Experts of a small language model: width 224, 32.7M parameters.
Below are experts of layer 6 (counted from 0) of a mixture-of-experts language model. Rows are named router (the router's row for the expert) and show model dimensions 0-223. Each number is 128 + 32 x the weight over its row's rms, rounded and kept within 0 to 255. Numbers have three digits each.
After each expert's rows: a language model's description of what the expert responds to. This comes from a sample of Wikipedia text that the model never trained on.

# expert 27
router:116124180126118106108126142116138106169145132125148108106119091099089206168130139147072107110126121162160198153126143068078101138141119138128098066161155098160139129124176195128130087161158162165144116169129177113139196114145127135110152156126140155098079114114149052210084160120099069050078135188129065077085112153119123107177158107113204119124107074144149084116173130118103103149154134073113113120113110165099122107110137098088101097060168117163161138132123092118087166113173122093178159119117094162127120140079114091126123099119105143070144137116182151149098116132108169175121132100126172166113126165199134144190112131210129136194118134152106145141180099099156182129123
Description: Whole numbers in prose, dates and tables, such as percentages (67%), day of month (July 21), counts, and statute section numbers.

# expert 28
router:157134097154168113094143112161147208146138107151110116157160140120192174128130183083125095141106114150155121135148120090184115139139132115119143093061162121146091130108167149111106156114110111089148118168122139102166127111140160117065098117153078143096076146161136087130151136065073158031085126125115128172143198122042123096164112181158155157160139142175119188154170117096117178101107107106162150114124133111159152119111104121159138160093157138105125139123098092150168086183111183107131099132133095133113147191097124168104099076099164114122062087159128096156107080131166078098142140165095104168154083101094132109183118148143089069114149130158179142028133126106126140033116
Description: Words and punctuation in or just after titles of songs, films and books, such as You, Love, Night, and the ( before a year.

# expert 23
router:130102123076162082137096128153111117158120105115109122142159190106128131145145118137167127118167159171140158142145086143098083134124142143129057075138158191137180163171168148177115102140202098124110150104151134115138127088131151119093059144142164104148174182109167125146180116151143112153160142078131152121099103043183142063101146142124025153152099072109153137138104079149128147140154089144176142138045121107092181101126132139141116124173136215099128147115083128180086097098105131111165128128143142144116166102128092087128115136176117165140139098163126177112176146172044128172096117146094128067132104105150090087093184155120138144117131139130136131079143205075123072118084
Description: Middle word pieces inside longer words, such as ter in Veteran, be in Caribbean, di in Credit, plus heading equals signs.

# expert 57
router:148140121083061148110093150093184129186158130119104175163092134107140116123187158132117154151131100152091176183168123169128103083170070120129142205136144112133154077123196085184133050096156127145191101144149128170137119094139085126159120072130110105105151107102154123118106116161107154103111143150119127066165141124149086109118147116158135136148091098103118133080123131198084170151176097088188118112093109174126102196089156100131144120125110121139134093087120108155154109058134162165118122201101115117099088131144109135192167137153091099093179132153140086133063177204104131144085088126147140077121171127151141100123138126153129044176065134106148106105176125123114183091127
Description: Middle word pieces in odd or foreign words (car-go, gast-rop-od, Br-no) plus adjectives like national, social, major, local.

# expert 55
router:064126126136113113124115155081077122108185134116181147154084102105094110129103180117103147129197139138065143208191162214123136126148114154108064120142111176162144127125108152097098140108098150099116101086138096122084112114166066115125123124151146098083148123091116078107124085109161144133165113130113133141161073136144113164108123150112107107148131073101141148128115123148072127176185134057104138128104075125146120145132116129137155088123170142144105153122151173194140146147178116181130085087135140116199102105142064144115185079141142088092189129132099073149177095125090093153100045134161184130172128071136172150105137126095180058139104118078186104087119130112092111137072
Description: Early word pieces after a first stem, mostly ini in administrator and clinical, plus emer, Pre-lu-de, Rest-ing, in academic biographies.

# expert 34
router:135116149113109132141117128140136158129171104145142071126067186150131144139083134190113142153182117142108103082108156095136139118153107137133105091119126102106157085121124128199073103173141130153170089127132101092148144173079137107143099134137107118122086097119152142157143216170107144181185090113157066139154180113112079152101157128100128085137133136127105121038147132101109085137153155055156091100120128157125123117086195113140139143157110131154096119155185139120139188160110116163074142149085156080134067141109136051106110167118106119172132111133056160119123100145070130132130115084012144077137111171161139080160125127127143089151167095096064188188144129134147169159072
Description: Quantity words before plural nouns, such as some, other, any, several, many, every, notably "For every 100 females" in census text.

# expert 12
router:133157160145194120171087165171132149157111167152112106148055075174171132097170146172158118145128171132153158118080090135141124061109146100068153139126165129149089108087185085163141084107097132104171160156178185077121186124112136095101166167088164141120105065178096163138164197112086107097070142166114138123104148111139116144143158111124102135140108127113181122127142090135157116081088109121158137093177101107124139129125145106166125191169104110142109150170115094183159146187098147149078129137104097119109118060136126126149093164095139182175083127107108116159123147088128127131115122135106101154190111117140091045108091160194086088113216119128099123154099201167157152117125
Description: Mostly "of", plus from, after, before, until, between and that, following a noun or time phrase: surface of, years of, died from.

# expert 49
router:139126147088113102143085139131050143221131119090141126133152123155137158107163163090152137122182126164080150155127091158061158171142142110127082123107107124154157123107139149152132110086112124099087148077212174118174115127147140160104178092151147106153114131131032147144117180166127112145093167089225092075152067082198123143130123127150103150156074126111112198077112130138100082110115132132140146178135084164120171147123136094080108107143072107107200127139118085153143165133137217186159074104182151135124145119168136135121108137131107149136161158160131109139115140121093165129074146078142075092099053157159118153120127118123120134161074126095153143068158148131139126126096
Description: Letters and short pieces inside non-English names, especially Slavic, Turkish, Spanish and Vietnamese: lu in Guadalupe, ö, ł, ğ, sha.

# expert 30
router:139099122149106164136101126093157111145125095152120072180101139141125108115153155113094148124120103100130144108077137119124133128069106175161161144088115153100164117121109209117123116092129099111190096119120149128090164160161145124097123115167152115106094159188167142079142098113126127114136078139172181103054152123152148148119041129152132114000151150123133080076195165138107144131143130133103035158141087136171166072124120166107154119116161117175147121124080081121100136159153120143177173134137159128110161166151120231158119146180161120088116138090120131171113203162092146088143135152148112107142120151122185112076149114164108113032143133062095092125104098099143121135110
Description: The = signs of wiki section headings such as ==Cast== and ===Main===, plus heading words like History, Career and See also.

# expert 40
router:174122097133099089080142098127165154142096113113103144132170107112149104154119155127128124169120111162103182167123115156129085139078155147108113066116111146099161158165186155176144169107097105150128107110137161159082077074021058061178109087167143077090122095146146126084073138109165135130086119046100130158090085112125191146068113141166130126124155105114147097139179106154084138125151144157140189178146180151102105075131096129128135136111117126147137115136184148136139099115064146149162174108047134079081145148149138187150117134092131092157204112109138112132092127145148126114103151123150150138132154129046072109198125144108162126064137134132127091067124113175100101137138
Description: Word-ending pieces with silent e, like ke, de, nce, tle, ture, before -d or -s, as in wrecked, overcrowded, unannounced.

# expert 2
router:162099143146077085135129096119175066163094034092184092102130166068118115124149138169128156066136118166097128147162149155104116113145142144136093165153120151134131155175153101142147145193180124125098164138135083108144107087122077048197109099165090096138141139112089057098145128170104091125184105127123181157129114176138123201132097104111035148150116147109154182160146191159096114144149141105127183067160081100155090152133131081140131174097144107176081139184128109132111102145127134156105129090159121089132132100091079143153146103098106108172163168161124125140116126117122094202140100091168113147081089149139122094149138159073132167138066095139111100121135134090161117107072
Description: Early pieces of common words split into parts, often after a prefix, such as cons-equ-ences, other-w-ise, fr-ustrating, leg-end.

# expert 19
router:094168121122183172162086076097111168200115149148084168120116153151147146131128161153153067108126183143121156083127149100148156124136118094131149123147110112083155124134085149129087117127135102177186098146107144050168160137128143135128092168079087177081142118121199142123094108173057088125139151130108120112243161088128157155150182089133120142111181157171153126095109094115101057100074150135122127144153148158069143160145087080145163171081117138106099154122162161123089201139169136134145153129155105123132145127132102115102186188092124115166195096133103163094121136148112088088125156132098199133174110151133105090144141176177129142136168155146050154146118148101152176136099
Description: Determiners and pronouns opening a clause after a period, comma or introductory phrase: the, The, his, its, their, He, It.

# expert 44
router:143105114088096126109112054122108185168153174130134187116120139163148156132106125140152144111164124112110142173201127122134161159125147106103095101134088097113103156128183140157139154101084086188145114160144189178146108117121156101071112084135145096103119114147095158112144127149081132118076134126177111083116125145172128159122165081140087109159111142054162166089119055110116169056155127111088182176107117150135176180134050084080138130145077107156198102158156144072074129108110137118153121097139121107101165084174131155162117186123099132096131144132153109146105045165110147132143114104179084113181070203097138127131080166174134111126084133098110091067134136139126187100142
Description: Pieces of foreign surnames and words, especially German, Scandinavian and Slavic, such as -mann, -berg, -sson, -ić, Schl-ü-ter.

# expert 50
router:098140149179130092147171112120141147124130156135079174132125126069116115092123158142134154153119144129123098179119151095105133091124128108100117152138148183119167127132168207131135124071160077084152141157107102189157069131106172108147130097135143106125138179172107108088129126056135112093139102113122143193093170139095140097113098190054170149129184115166200143162170148123117158159143080117079103174107141151106093038160103119073120157156143158159068173157158113098103110129118102137157150179100162117116154132144139126161144110053114125143118114110107114106160097106091123081135137153179103174188080131079093065136216147139170084106173137170123081158108124169086068154095
Description: Final noun-forming suffixes on abstract nouns, e.g. sed-ation, det-ection, consci-ence, bel-ief, plus nouns like system, method, services.

# expert 56
router:111053141117145121123141146131155082120090119153153108099098132129156111113117116161082102102128109078152128169073132092116132117052155177143179096108141126118171100075152137120111101110131164150068110089177092126146155112162206101086084085101114118082146109103178078108091100148067124120133150168112091103117146134175073078131091136162127153148067194136112117120148089130105150113150086147134118088152121082189172136109080149120123133113152129085097169140141078154137214109151121121131112116072145198111114104139179083166092126149167114133158108144173105091161178113132109156125122056098130171157059131113095058116149149182106197113162164197134149176135092085149093132139
Description: Time nouns and year numbers in biographical narration, e.g. "That same year", "the following year", "In 1994", "2005–06".

# expert 43
router:176088136126089188164116067114127201165117106112141130172093227197157117115085187124152129131109142135106137103084141100073123074152171166091139088098138096132093137167138148101147148120055138094104150107173164080173120124103063100134104139081111158168050121173134130132075138079161144119155128106085068095109144133121127059164128149118130174133114147097169157068131103159169127121088150141169190130111130168117137144096160095128188107044144081183123100178127096106155162142119157112121111120106135111093106126161152104094131200152114105172072116124111185106113095140147060071134150158140120148118111119111139116130109066069115087109117079145140130136128135117131117097136
Description: Words in song and album chart descriptions, such as "peaked at", "Billboard Hot 100", "on the", plus the -ming in Birmingham.

# expert 0
router:148059102159092112121145127141110127143164096101071124114160123154144122123146125168115125090046083093180128135127089118145148185150092214139158149126072119173108144144168124163105121171133155167102110126109126136177145165206157148146147111123164154072076141143166071166114124121159075102122092205174127094064085112085085108125133120186131138118174121169159161200176138129173144127132129123133130105148135083168118175094089122113162086111161086101134125090117050099154098090132160149205118131114114069127130108147139180172149100118095107104116125096147126160114196163088128115158171156143161147114116133106122123159159089121106115147190169131104111138089097109101040107066
Description: Closing parentheses, brackets and quotes ending an item, as in needed], (CHS), "Job…"; also plural category nouns like films, songs, football.